Experts of a small language model: vocabulary 2048, 32 experts in each of 13 layers.
Below are experts of layer 5 (counted from 0) of a mixture-of-experts language model. Rows are named router (the router's row for the expert), gate (a neuron's input weights, with its number), up (a neuron's input weights, with its number), down (a neuron's output weights, with its number) and show model dimensions 0-127. Each number is 128 + 24 x the weight over its row's rms, rounded and kept within 0 to 255. Numbers have three digits each.
Before each expert's rows: "mostly gets" lists some tokens that are sent to it at least half of the time; "raises" lists some tokens whose logits its average output raises strongly, later layers aside. This comes from a sample of Wikipedia text that the model never trained on.

# expert 7
mostly gets: "\".", ".\"", "\"", "\",", "_", ")."
raises: "\n", " However", " They", " |", " The"
router:108149113149145094194079151078120114113126118143086120085094127100130148138160116128149147135130145149101132126122175156141155137138137128144116086116117079137171121146133130105148151127107120069151183158131147137108093107153132146130180144099116154131121155142107220080145182114152107131111146142126122145101131159108156098099154156089093141126140141148125116120088134086138103139129
gate0:067091129141099113144141103100093114112084131147123136108120131155168104129153116130133142114100155134122134124168130133102099158094132117107120166092106100109128114159108141110158156117136137141098135135157120096162140095134118103131142091146126163102137128132154127103149108116097095121134162097133127129115111171093138129085135104138179089080167181140178105115174146147156090085120
up0:086109107128097156127128114129111106128146153103148097152130117146117167147152157165140095098103110140128126107103132170142110157129052172108138146135146106105136136121154176125119155141144151150103142118168125118155139121128155129081168108146137106158118159159171145128130123164154114122133095102099126100092130134137123125125153134159107097152104084105101129136115150094150131189153
down0:155115113162172102085171128125122083128186109123111112126110108133088127139131147141116095131131140140139165101085139100104120107128104162131160132115131139117145152165115139165118101113109134131129147145114150133161152115126109178102136119143135113090125092170136128121117122106101145106172129074164127101160119138138138103116132087118135095143110118121099110084123111131166109171148
gate1:150102128146116131119143177135146116131131133151150149127114118086126109129182090160138170129092161127127142125109172108139149121089143142132144106151112068144085115176133116125146110109067121148157136141139131117091098103155163127152147129124108168084153082127164150126118107107126068115084131148142100100137121115155146128136114118105104102186106150117066167115080119089146170096113
up1:155147119083112147139097112111135136103157142112093149118055159107127119149109137121121131124137101102130119152158153129149133110119129134172119128131115106105121110152129121104127176168154143125090109140108120126144145110132139109119128183097136128098120064121144174127140136131092098108175127160102073161121155127146147139165144122106118139058161176097162187154124115117150167115145
down1:104126135108121155146144163143156104141106063122131138135112147178121152083133146088142142125154119123115147115080137168124081114116104131123145170122165135108102118101114120130136095095141104095131127062130114100134122124151142165109100152120091153139120104146147108126166157122161178147131124117119147149115098136097119146074154100132153150101121085139154104128139112124087143097175
gate2:150126103153127141115092137175168143110124154116114091152127159118164153091090100099117127132120117145109173110144069166120104119154058126130107094111135153149138135067159139101117114121126129084150152124130123111126164140109117125160144161126112108099110141105085129128154163140123167132128135128096138135085135095101146147128140112147116078140076117112117114129150151078130126119181
up2:131127109131134115148143127159135133120158160125142142104139059124125166091125105115158138130134158061121137126169171116129142097116111150129101109152145138111103127152103143109102115126126135112133176119137130142163140135137133146090126181111174132136099125111119105150158118091158167107117101166134148110111143091138117133105153166129116112117125090188184159116103122133118121089118
down2:125128172125134111141154125134148148077136132177147121130094099139120104104140154125146104120138104056141142144159108117129129118134113157098126130115122102118105182134143095114129103125153138114101133103137110128146148111130155131135112170077146109166091139118125125121083118144106119109141165163147148102141118132160144152110131128129116125150136108109174177138079117062112118189151
gate3:112169147182109105158121122145138102116114097125131143125081146149160127133107128119141095142101107136112111156135166114121136113108105078145117123154153106137108083117097130129140121138083128130123119149111111163119114166134141097127115153147128093125138150130153176135105119139205095133151117111110091117135165144142131113099141134087124152128077148127144127120098144098111145148112
up3:171128115121165117148103112099094124085187148151165103091145095125142129108125095134131063101142114125119127149113141102097157124086099169124132124133117105167152163124114111143137151087142143119129103130154153105113126079124106160122106103113148119130133118133124112122116134228099126130132139152142137128126114153123093126126107149150183135066133116102155140094149114133146138091141
down3:136117123123100102162112133156131153113143132133125125157106104093085129148141133131119117101098155099141145113093118145145106111114131150128143148123143107124160116156149147161090109115164113135172117135143101144083171115120127136153103148136134183131134116057145141138097121129116128121062165088168141127145107149127153157151095109161121170106159112136133160137142097160122145141146
gate4:132164107133147141132099158135215153106131186154097169146129115137137144082129148149111103125164130142148173081116107142119140135112119156155127107143119137094103142166161108140110116162121091143118123105138127095097131124146131087162128144167097133171126159105089150152155158123158123115151133103136162155158136140114083117107166165090141078154121134113126128124161159163119142175144
up4:169140178108149160073134144128127143121167112151160118076140137118127126159140113121104113139143125143114144151130148138164122070160124104098131147115128135106166118149125122115164088074139132122148150109113130102161137097106066116146092143139127141115136078098149149127093096121077139154170125102119090117114195084132091115108149159161111123133105135128131118121127098129150093105097
down4:132131197107167115096096150131181142080123120144127108119126124136141094155174149131136133118106087153130134162121121131139155077141071139141123111132149117093138125121117139124154104122119099117089135100107122131148133161133074077123098126189144122131119126094147113163127100095181136133160163107119122126130144110162053099115152147135135086120117125100124143183095090118158097164117
gate5:149172149115147143093111126176139127123105084082149144101134082127152157129129130106106117128114162127110126080130179163141153128152142129127093110140117119151179146145095119118124121168094077130124128132121123132129068120164129185104157166104149146114137112090102160168140080115128099137135122143177159121132107159126112141108148155131092155118097111110101127136143136135117143122153
up5:139138112128085118152144142165092121125102138093155130126161144122142133146139104100129102139129150088169113076137158134103115092171136119112156144126175130130095122146127138111116115138137120125156147100117173111122111099094166115094162146134153134154106158111121124121148096108161108116103163135096119096145180138159078175067079183120148120132160135132135118140146138143145140119124
down5:116143133161142116085109121157166117133116098147096158123130129137094096106113192123087126114108162172122093099127140147134062128088114066112120116183157121097161118145167151191134158111070102116150175127110095146133131168120139130097091094137130123144119114085139120131149116120132135116143097112178124139135123171112123135126165144141111132130095152134139079137161189097143118082111
gate6:154157110121117143158116097112129172118141087132150143105115114112112098143136127127135171101096175116134139169169171088146190110147158100192118095094119111142119149098119118153133143161106121086161141159156077155130141138117150146141155103110149116141168175141187145070141128129113079098161131164112150135094124133097145127180152129102106162123150134127142063139125131110164093124134
up6:171123132156145161128118095170143098148099111099155145156079179134161153134138129129110122134148098105138103051139152153094169106138089107105112121140095143144175114189095109108077146134147128086115111139113123122144095149167132161170110147108109118101114142126102174114112145138105151163121076086151138168133106161122135074146102115121102115132062091115133102131120126127099078104106
down6:128132122145127114163138109127161165113120176144108125133119131117092129130115123085141157129098089091104097101148113131099130191105123144109156160131093136088058119150140112121082115076149102147121095115106168144113114127120146111094143119127116112120104149143120107106113145114130154122128144126144122101085120127165132134086158126136182111146156096121132143103142122142085167156154
gate7:112146108146124161106133141138147113150095105136092139110130141112141132152126135126133076137101124119129133133162136156137117127170164106139132139117146083108141115127155154132146158176132125130158164119133144121165161135139150114154160185087128122105118142131135154169119101122120118102130113080129105106123126154131128090131089129111153155180148109131172117146159107075090124130114
up7:107138111093100125133105152136118121091147132120115119163130105124092124115081181143122152154135136098126138127151144120142152092180111130134141133094151084138119120140124145099162146127089076085169133134134164158100126156095113147147145193105153123146107145131124169162116140137112162120121153131118104102124153150086124114131152113144076134144120138158145126139093115122118141151141
down7:098128128115109118196093078144114136135141153069136121106119102110097093143118119126167144142110170107142094160095142120121120106073125143162137140134152130123135102119139166104123118132112138113091148146172121152132118145088151125142084125103096088141153117106135099130131089129135123153121088124125140127118106083080176130144164097157138106162107139159147130110151165133113080109156

# expert 1
mostly gets: " O", "ob", " University", " com", "ub", " cont"
raises: "ral", "er", "ri", "ra", "re"
router:106152110114171109161100162119148123148096102121119174100109135097118162141145115120126150093133136097123102136103121178135143153148145133131140111079084110162117121150107087115115115099128133102131147170131117134161109097159144135089122125149116136126110156162153137110108137107148119180128090146121169108083135163128129108143122178122121104155170140095108127132128141098110103145117
gate0:108136160148138084133167174147130134154095115143165072121137119103087168100125126156134155154160131128082140122154114081115120106108139090129081104128099111151094145150089125133160117111131105109108115084199137126129154123148116164119118146131109108113136124118150133083122136137162079090122108135142139083148096176095127130129154134139131162144131146141117136143124137091124136191137
up0:165111112202154089139104133096116104176135150118146102122111098075139148149140110157128141126146155139124132181095134138109138112071113122146117138122095129109153149155145137151112130103138174158133129109139128185173163105102148132154108103106090120093122153142125091115120112124129149095091092109104135126160139163130135120137135144166152124132113153151131140135093119135112083122165
down0:153084140117135132177133142130109128143102132143113107094140163110126131085112115128121141144144112115093170135131167157136127157177145127127134145135143113121161145126151176099154138145123113124085117092150117152157135118126105148140138152122134130094171161186089126126085155088133110095111189135090119149151142129126093107134093121101128141089131137139137160094151115153099161141124
gate1:111107120106123149114123156108173121149107086129117133143160126138098133140117140128161128176126168120138156104121103185047127176144134120115110098082134148141102120115129140107109087129117108110104140103144116136153125110117132147139124113125128158175088165115161122080133120111145111086155154183114138117142113170121139140135082134099129129134103174079100130138141115209124105142194
up1:104150118154082140159164108063148144130148124141169115132087114145089145170146152113137082130135117145113160176127147131136097137145138120119109131164123134136143132141093143130129126134144169092130100148137156111155142157150132114173163111096117130104124121069123144119119125160147146169160105126141102106157141138052134162128157147145150150132151117175115132174158173089076102162106
down1:125119110071156097154161135152141084139170164087123107109143091147114093106145121184107097156122128120146146136120134131151143122133127129141132133151161140134149157122163132087092109132130159137151152095131114127115096122167076144138111166103154098089136133107156096134125117111118089168131150109117101142103125112121150156135109100140131128125175087090126129112102133149179119077112
gate2:138084148075160109111102135141116120097094111134087075106148127121137140113129136128089120145158106098132108103122141089064116124153072132114148125126122153141127168151129134133152153145144145163125123146134125096126126133156140107110136128165139143147149158122121105100107154128097132117119112132149122124162130111139093093156097103103120137141160178115131157101146112109124122142133
up2:127136149141140134078133132140101126141098160145122174156162119164078121179121128112135156127118114101123114082178118122131142120114140179131186132160124142093100118129124153146140146147130121115125148206118145150132142128108122111111145150131144157144100134132182120178158110142115174153124105092082135110159181121188117112169119107144112145181104158121107121130106170117120135131135
down2:141142109133136141146126121107132084107134115152169079146110125171135116123114137159143138123156124083115129122143152146095141124155117145145125107141103101151094115096120123115095133130095116124116146105096132100111137127070175090120112134134156154090108156091145139144121147156082159141106153158116130123127150135130165129115137155158149114115157173129090092072127140162144139142146
gate3:172098159144139096137106115129140132127141124145147147077108119108151163082121143140119128090168146142091111097136119123152158100143136132117122181113138081149133157115167120087167132146135088071156121144164133095134120117127135150123129147161113140137151104155074110085098144120130117152136153117127165170148128145110107131155184172094150144086112126137090104116094105075138122169146
up3:092145116106123144128101126096184115137152109147116135127131176122158117124165129102122127129101135092157129124074147115111123131110114108100144156193143128075131201199130167140124101151128104135122135141129107103120169143131128112114159125142086120112127134114150116094215145145141144136176107154098144127135144157107142104090162103159114115131118107098136149122148114143145128162129
down3:119137147112148097104165154134162101107144125129146162081132152123104137171172136077142112133167136115116124105107129122141145126111154134127148139164067127109100136115121132169138117122116108122124049089149116136148113115141140135059106121120077158116164157108146127136126134103141167111126175138159145169059148142076144125069172171158107178148132111085101161136094149141162172156131
gate4:168118127128121159103078147125162127125101130129124091132161177108125208120161130129112147068090148105116116128106117126149097136119124137119139134123135105159106179131128126138124147148099133121112123156139146131123180158165155126156140145139114135143141112139132067141111154154137115138101113120093145166161151122108138127095155116153145123117126113103088150121123125149117141129135
up4:167118085142171152112079170173134140095133150131139082132132136075142091152132134125106115112152100096144102162140098133085103152154148105142098121111097104172131111114145118157089153157121117111151114106098102162096118124157157130159119066143157106152129089130118135104145122152148110116084136124106105121134124112130125129108169161101127143181122093089122144078133099121117093126152
down4:072138140178105118159125137123114126150123169111142130132122126106141137120141165155170134148114125122138174102130111110144092140092116137144143137162138073143134109137129157116091171142159089123157116114130092117125098152109110143110132107141152118120123114130112172149142116107099095146103144133125145133072128130103099139124100115101112146117096155148140130119126159120090140151115
gate5:142129139119133094157118163134126146140151103116129097107082126094113141115106169136141148138135101160111159106136147123097089140134146160166115141192112151112162100140089108093141109092124167137141112132136161171097141123122161138114109135132146143134145119112117137177147183169121108149139103132164103108144142141129147118137148148156184104111154102124130125196103128142151125133161
up5:094107166116205155148140131143151094133123160136151140134137145156158122150158079158129103115153111088122126087107115131141132086128124127111152102141086110106138133134116158106146108125064153132163153158141116122144111164141131079109086166135124102138120144147116133157126117111119123149135124139112127160148114164148106131117136121120099139167093131157157179083150141123114106126134
down5:125125122117127106116143135100116109135074097132127089142107146123120103124155111149107155142148092089122083129149131141126096097090130112112072079127130169153076108119141121127132154113145137137099130121100141168156167116134127157126141146131137203100200145137122121108093162092140144093164124145128158114144120181119090150113131110132119141111133137118133120078134141109108141104134
gate6:113154135141170127121087148098139120176141142133192148105068136115107156080143100112135095144085134114145117148155151131136113120091093096117160154114119123148151138131167130129137078158160157134091158079131112113126107112165110155138110128108143154119150117125121126137098124149122094091146129126125107117172121126137155093169192137124149158132144104102127113109100131096137119165126
up6:109140118180118168172105113140173125121080121114133174117088172137086128083097120117134148148130088116150148106162130090110136118109119108101132129139124124127189126154155112093142151158124130146080121113171110117096130125152150119141117136135116113120149174152130132152145108114101094118135132154062140145129145121131110118089100084163100145107093118189138139124105093178135127143096
down6:121166141144154175136107146117104130170168149135115184124113164131105150172133156140132136064156096141105161151128141129157133161117079126142127165160127130148092113118129117123156121122107132078128078112112124138146127119160091127140122138122071108133108107110137140183133138075104108145108123101086080148141109142083162115079119145103157140144145125124154145130068127147148128167132
gate7:151120130098129134132108100124129141148135098109118134124161113084154180118128142087103101130139103151083118149132110092123160139121104107155091121100060125136141142168084106138056115140123159085127127085151081109114147101164145116136100144188127149125140133180155096090093133137098113141115134157174132107132117108121114123100094140122121117120118124091106097085113094125130125153105
up7:132103150128122127162110134132063136089098126153123131157141085112119139103159147119100155111092154122179110121109169104148123153134149142126108122150120097162152144105142131096127125176115113114167112125103081130124103086150141162138130098115135137160168101163127162119133099097109110106159118134103153110083057130105146094143140139108141139117144119099117079136099115112184080181125
down7:171111134119135137104172129105119084147172103110088132178131140097135112128131171115148185150149127153094144116140096122101151157115134111151138159108113135106164133102148133147144127111139137144083133111149113090136144122122178171106139134132145139129172132111138128150116147118109115161128136113143175122148143100147141159143097098105177097152129101105132128124161111133121137145127

# expert 9
mostly gets: "ro", " re", " con", " pro", " ex", " Re"
raises: "ject", "gr", "ch", "-", "f"
router:132087157175134112143123131138091120154102134170119101102143117124143140148150096092167124130089146092124079121119141128133138132175136145105151159112106074154177129165136140113144127147114102130129143173107099107185101121126108105081124152093086110149124128129125094137116112117165098159081129140129156136091151140119116092090131097096088110134134150190111163103100122144127148121132
gate0:119115127159120155167142136094106115148078130118116115111173103128106140150144151139150097139101154138126133146152105117161146157145120122094168112120138093097126118158117131141124122120099118151130101143147166151137138101154134104089194120134118153116149155116181138116131110120111120146138146108108154125127142145115106150105151095125126090123147126149102099125120106084123148133116
up0:142200116114126109164133120088139124112142089132106134135123126107160140130144182125118150056122169124161132126110139123131109142120102104152126054147129121128129122128129134116140168071115155134119081098125114107174175142192175115129123103144116156075077084143127114109099125132106168145130138118129094133165146149133165087128144131115094102107145158115106099132080126159126157166145
down0:128122149097101152163121151140138157124140115101141113108143128142112139182111144125138144115129120130167140135148094108106136085077187132113150169148112161133123138118134076119111122081147163111148145117176159123127125108099177112119118152061128093095141117130163127108125110136095115163100153098102141144147137093139110113143131113134145127185115145118133143108127107076115112118124
gate1:213129136100167147102123147158146106146107120141157100149111148124142091139122100133109130147096107091097116152089086156134081095139154154100150131140106124091193133145122102082136092133114112123135142124122175136130110116185125118126127095125140146104108122135135109118103135128141116132118093137131115106173169075109135100125120164135100167146093130133140103185082152164125132115153
up1:131131147111110122142074183110115155114127150171112142146111119124108117162096132139136103113156116149162143094105160124145174104149140133143140087132100121128124089106128160116139137119173118153104140151120090151119114119093159130164134135117129127124105104090095132139136131150164153112162162075160139116084118134132106107145130116139123131136168128104145111132121101113121141121102
down1:104102153094093170112146100119118122110116176163100115120098151078115115121114121155155098098149101124163153142146130126094156150118154132133124137110103132130169133143152114137148110112153142103201139120111160117131144129109157148086134124142099098128167157125131149117145119084151145143163140100120172152116136120155149118054131135120128146117128144096141152145100082134096158091126
gate2:117167158151131150188128144124098134146094129159123122133129093145114133166106098069119125072113165119145097139126108134127111158089148126131156154144155117159146135156097165158132121163143138135130150158094114138169133162143090149127155121099086122102134148065123121103157109156151113133187108132110146125113125122133089123125084150110137136134158171085146112134116175102126145160126
up2:128116109139140145155154142138139120148126154095134130107124123120159123105112162089157164097127132097072143159152095133107130152137160156137117143090122117131130107125115126139132156090121074116148127172102141112110115113121168105141123171172086076148136115069110121149117154105117137162101161142119154098155145158152111112099119138128098118118134120141117164185107099129142121093118
down2:141181120146093138150123122140121122175118140151116144099108159106124148166137135109136124123174173061109107106121110069122121169158160140076178134170149153151117140180126111141106134115132113145153107167159153120114128137111137124141153163112122094106110151128141157113102131144125127107125146133093093112119138180115119135121104119119135137114125099175100103192104174163081147131111
gate3:138094151114139149119136118099141097143148104113155113103096133110117110137111087096164149141124110134150121092118105139147115108144171127131123141139140174161117132158135135127161148121107167132141096103146102122096104134110114125093088162085111126133150171116126190090169093083085150112092120135111108164104108133131148102109109140125115120118089139142129151096125125149179137194125
up3:048152087141140117118152091113091111144144101089134130136129135127131099118084149090141126148169095142106105119139150131107139127127106132085136116185131149148154118090123140108130087112116130193124089103148128115139135099080111143122147144132132100122152159118130126160129102090168136122102072090127143118097129155126176130128120133094110155157133130130135129133137128150109114159175
down3:147142122136107131124161131104132135120176115114117124109170167100130133134137095130121169083159095063119148090100113159143153122101129134127147063131120108106100130097144160141124136099159063111150176132094147136148119112122161154133161113104112132117079120109093124133088076153097117130115129123141124163119135129138127126137085096148121136156128137139115111166107115147101128097116
gate4:160114113137132125144151175110123141159145108125138119108165076107142097092104158087143066093114109102140158177151145137103111165135154150121109158117145122102160125148140113153143142098148145097149103121112084145130124121089154069078115117120096098156129130163125138164127131122116131137148144162121108139111106140125110162138118150100139105101120147201184098119141102143078130076143
up4:164155083145146146177131124143130096135138103144129132120142119133147098110122124127127132149111186138151165179099161120104153111143141107095128152162153134139171176125147097141130098087125140074147140084126126128133095107138134114103158141151103137106112160121105146115151111096136121091128114097125112126119113095147109102115133152121094101155132123111140097119127149099149082127126
down4:136075122174152172120130118148110088117093113126099108151125133106131085141087112112095138086073142152143165147144147137096100126140132108117089100107190109146149144111100113112123131145134146130119126138123112132153089144110140091115117121127124092114112105138123096132180107161136125099086131127096145098108092114148110127132166113127142122122118104115123139102131136122104085186155
gate5:154104133120120157109101123109131135111095085126160118102171153161131110130124082141119077100104137130150097109103135103164130119113146124112124150168103112098115153127081116126167125131136133157154140085112164089108105110130144121132165146103099120152143171120168092174104110153146119175111143140123139150104136141157173119077140108119099108151129183169136122083144119149101133130124
up5:084146110105115139124122154151120135141112143140093154113099136150084095138107095108131100142117152107146111141152122127142126184124140128119088115109150174088103112103095054119116120140115177131138082128152147126078112115126104086106110161147080112122162163139121134110191133126130177198128090106122119120120106142141143124139106122141103129116142121147105097072134127114087099130091
down5:142133163113107163119115108143118176160128096114090114134129114119145181101135122087137128141125071164118106143143140113127141161165116148117157131118151084121165091134144139166157183135137137155131133126139122159114132142162102136115067104117122094101140098119122119121093140102154140103088130135087128084144107144129132086172130141152148145108154119110155145154154140138095128129099
gate6:099114123106153146123117126103117097175152152080123155151121121112060166110128115113133077142103143065122068172142139131121114173145152146144118143130121132105145147156084157134110117179137113128139139176114110165187171097121107102091096114139163095115151131095098114117167149146135150156113104133120170093107124119070139092088130125156143138120118085145150137129113105111127126145112
up6:102092113073168116139074149176127127100126079140114202150134102119145137157149180140085115139133136120101126131128113118160150129148116113146167182118143118157129129140143079103150115161132124114110113096124131110108152100123133141121171114139135103117123128127148130074125143093111109144179097141169124120137112137105124137069120130159137152124141106131107119133140122130135132130124
down6:102140135164107135170123090101131121148123145113161148173175163111145093119139167105164155095115120179149127126160141148096156144127147130169145123124114135177148119164151146097124088153132130145141113111106112109149145162163134133112142131127133116137128167110132123151137107114109129135131155106132146103087156154110071137108112124105120102160122122155153131113125121133141129123160
gate7:112142104157092144133195139121160150143126145099131138132113145133148116134158154105121123090129118135111125145146099131128135128089139147126132171096137066146123158134132124139087127112119109083116143129096124085105088197125173139094178151104144132130121113075122124146175079160150112122116097137169128124158142167106140143126147114117103160162117168122170100116088115137176135179147
up7:129118091152126168107136112140109134154108155129124104064114150123115121139131114189157108118129138098124161104098109132098149133070143110146120144123157156139118089136130147126142081087148132100137161144137110123130127187084118159090119118142121141108071119109144115050149098143131158103106134133136104113105124084111128130097120130131111144125121134118120149115113114139140144133111
down7:075151118129153118132142127110142165156130167139137112152119108128077177099141137129143111101139125114154129128121138151137182166174139105094113155142084112130150150134125172125073126114138143101133129095164144157090111150113124122105097138150143150112118189137121108113125085102172148135157138125134115095094128125162164166136153132109128114097134092080146118128125139127147120130115

# expert 5
mostly gets: "g", "qu", " Mar", "land", " John", "ina"
raises: "es", "in", "is", "ery", "s", "as"
router:144118193165100152131138141127092157169092119136090133129125130126166150135139125107161153107156130118151125135067097140107122152132144100126118136118138096138140139148117135086096160085135121130150120150165083097152097119120091082100147101127118100095111150156134126139143120077148130127104116111136137102103131135124142126117123142095130130127111143149112111144127123086121125169140
gate0:113146154144127165135144103117133165157111137116107102139143062121145160113105153117127139157145098085135161133145106121134105076127143074114161107099150134100114108104113152092099093122141120116151111141104089145106126121150124151110126107113103173145151138097102092147147132136135097124150115103156122173101123098129143149118123130078157152122132140117111123104153143123097185158187
up0:102157085166122103135117132113143098088113121160098101138148121172092149108107129095116133161086103136095134099189142128129132120063136084165111151132109090129151117100153112143126106096126092116105134125138131154151105143159122117130130132117139143151096120128127148135166166135148125134152083143131118123120105091105163124104132173126165120097107103136136134161161125114105152158125
down0:129116132099152110168118113136121132104117125134134130124146074157148163169136105127107135114172109123165128120085141141141127078170125114144144106137159152115129118118131116140110126148152157121201127106135120128105099126139119149104136129113162097099172118152134104082108125166174128104109139149130126141102129118171115094131111094127126150151122115160147174115146136138132089134117
gate1:134129160150084103114116145134081122148149123123097107098124127126148150145123082140142119090103117157161121161153130131127113118082115115091109143128160122076111198127120090120129123159130116127157150139129097150148131105106176115104165107118154128143117154154127134117123111125078147139087119107075168127138104145169132141170122131072176130144133115132143137102116108149150116178161
up1:115138148148148129155161076146126137100129163137158104140152144081149108138117090133150090129138092114110077129186139110127116089132132082165109096183111154163165130114115112128142163149163131125127097142147123138128117102143086105115113134157159091122165101125131131157096131139152165150157130070172123133142137104118155155133172148149148099158126123157130146117132129094174130113137
down1:108124135124118174119135135106141089140130126152136119146146142157167086144097161105161081115140126176131114132170161147116130146081110134178148165120134153146084109123170115099157121127127205143148130099128108077144112127119130142116182150129134076137134092138134148111151135083117118169129122095145150148120116111085071149141125145112177164118127139104128102112120136174191148123153
gate2:132115113092137139114129100119079119130164135101146159104126095118112109136114121148135069144081137095141136071118124194116149148159156099139141146166147132107112138166133118180157127087136131142137144093116129124145108104135128117143154133174093121158132171117117167105142102077119090146147115154128119124115151130131113136125099165101153154149127137137153128129105126105143152122102
up2:118143201121126147143118164133120175114103132127120123170156183137082124154144100156118149103123098125111106143111110151172145129174151149126173112102122113120148119148084116140159189131126094150120102133141106111104132172135138096141155153151110120128111122119112164132120124156127119101120088114143134129111120121121125163144121094103113141164131129079155146105142132116143153120155
down2:138127126053112116111134106187116140179103149102136182161164128108123122120108166139081112136171110105158125188106127070135147070117163069098170122109126152181096185140138169128128124143136185138165123098143121120143105138139067125109105110128108081114110098106128166120118122130091112106117156125126143123117157142123154110106109116157096088155130096119147128105167147137118099112162
gate3:075154117116134105133134131099130085120117143129099139167153139151107165152118115082167153152109142125131132099091130163143114114141145182113098119121127088114165136160108149126114095161100099113103160135130117116167177111151143125145112115143123089123153135105099093149139120072148174158115126119123104126144155101113109147178133185060125145112128131136081166130171144147118118106111
up3:124149108144107084123119077169107097105122204104099185091138117143169150116130115122135093107140154107126107140143109152128135123144172135099128119122142104109105118107165067106126125119110181092091119118107126122108111123084135097169165140147134098102144135167126129115148121102160123095115155130179109131118153140126153107125115131098145119119126135136114139089122092097094107128091
down3:154136133120139151133087124145115122164158108123101113118125129095137133144132140126113122124146093124179113129124152115169119115096128163097162169118128121048095157149126125103089162138122085114150087110118092073147112091128077112093150138134113111122112110101111090113159124143123166121166105130108123102139149096128118141170150084103168115122100098112132098142149128087137149140142
gate4:098092163134097121106130125153119121104080110162131082109138094121134151111100104136105117180177135093109112083154148082130137126132153129126133113111128126158126131138150147133071122129123160153158128176124106141096105142105116120101158098121132172158113164130124130132159142125101169115134092138119096147133105107139173130139126143148147126108137132125125083145132125104130066090127
up4:125160142104117148126099078122147125138150161141114101118160149140105150102124117115159101150102113122131128089151133143164127098144096131136082160124119169091112102136142081112109157140123090102115149118148116148105103114130153143109140176117136141172124098136170131097117122148151112125093129092128076128112117105129143100123154169102127148144100110139149111119106079165158095133128
down4:137123135104068109152150117126109127158153124132161149108146135147123108150139140099165121150162176104098146150148112118134161080143164118119144153127102147122108136110106141161150107123138161130091108134136133171081096137118117123112100161048116131135116165141150132124122124096158116144120092126136164124113172137062124156121132144163131113167108100092159135132144140084114116150153
gate5:130121119130156079134109106134066088132105145161138149116151120105127132103111145111170071119154134163150136159162066137119067125123096105119147128098142144156137120116147114119176179148128120101163148128135127140126138121132100117108117115137113102189115149136120130125165144107193143115151154120138082108122107128142117088136149120139131149177173094118132108096132126133187125092130
up5:135089135161154138139108126129117124110200116130138098117140112138140160137159123097141151205103148129110109123118083115143134132103099160125121099142130126119125208136105132116159051158097168126156134140156151168142115107122176132156129154133157089106135128118133139149092098155161144161143086090124121141105135141110139095117126106121109115133092129088169127127147100141120137130106
down5:141170123145130137111117081145139131176148103085129089133148160123100134148154149113149151114112102105092138155148109141111131140090128108103114177128147121146126096127145098154138146156094114154104097132147144146150156134145091143126098139144126142153097146115125126151143124109110164115118151085177158122142114123175122175073107124101136147132109174146120146163079133116136119141176
gate6:100139174173155131127123155106123101162090078135151139124146130084087135104170170122140128185139139128145106115161114097144114126138129115128138140081148117165127137118186103139115130099152125111157146108119122128087147103108113102153177103126156085121117102131124119148072083119143117132123124075165144102116114092163161151097122129144185138151152119123147134126181117117107142141132
up6:141096170148113117117132138160114145129152118144143135090148111112162115145170130160125141136143144143091134123128122170114116107099118137100138097104117125126113126182127132128172072123127139084147091157114097140141110161109128108140167112133155126158158111127114088105127130162148113139138124119118155079108171141119117119112197149149135134121111151123131110135100138103148101144108
down6:133156139125121126157127155134128093139167104116136114136139129145080125175121080104140125126100133148160095120109084116145130122124144140110106179114150085130188162086138120170108121133143095115097182082131130147141107131138140136099136162119156162142133112175148131093142111109118097112177139112131081096092131101091125142147125114087143140162143125151170152147124122143116093156122
gate7:187169173126117127107162139145158138132114144139126157138115091100116140158163142067131148122139120153106158130139146159143115134128098109148139175145170139114116113160104158148118141150101092136115166143150129147141136099121148172111159092112143109098149140140175139129154138128158111133124101170146102103136154132168130143139140146110168128115146096121144167155152121110152117165151
up7:122138093112125116176104130160137114112135133112116141132083150111095125147141154162147123113152178124161173140149146115144117132111158121158135150096172139122119097141104160129165139133146152127140115119124141136145108113135073154083123133100099104127111186120119131157123163132109106135159121148165136120092110145109173167138126122125094146142154107149139178112099136097119109130092
down7:130113072117146105130125164174115108137132116139111142140141149114119150117131122152126184118126125156105151129153140104091089136123120128136121121129153102144148128132115114133131134199091141118109145112125127111125120121154127131144134177104135124105156143115151106135136125143115100148124174120123118168092116121121183074145131135156150173133122114125100120101103122149126112132136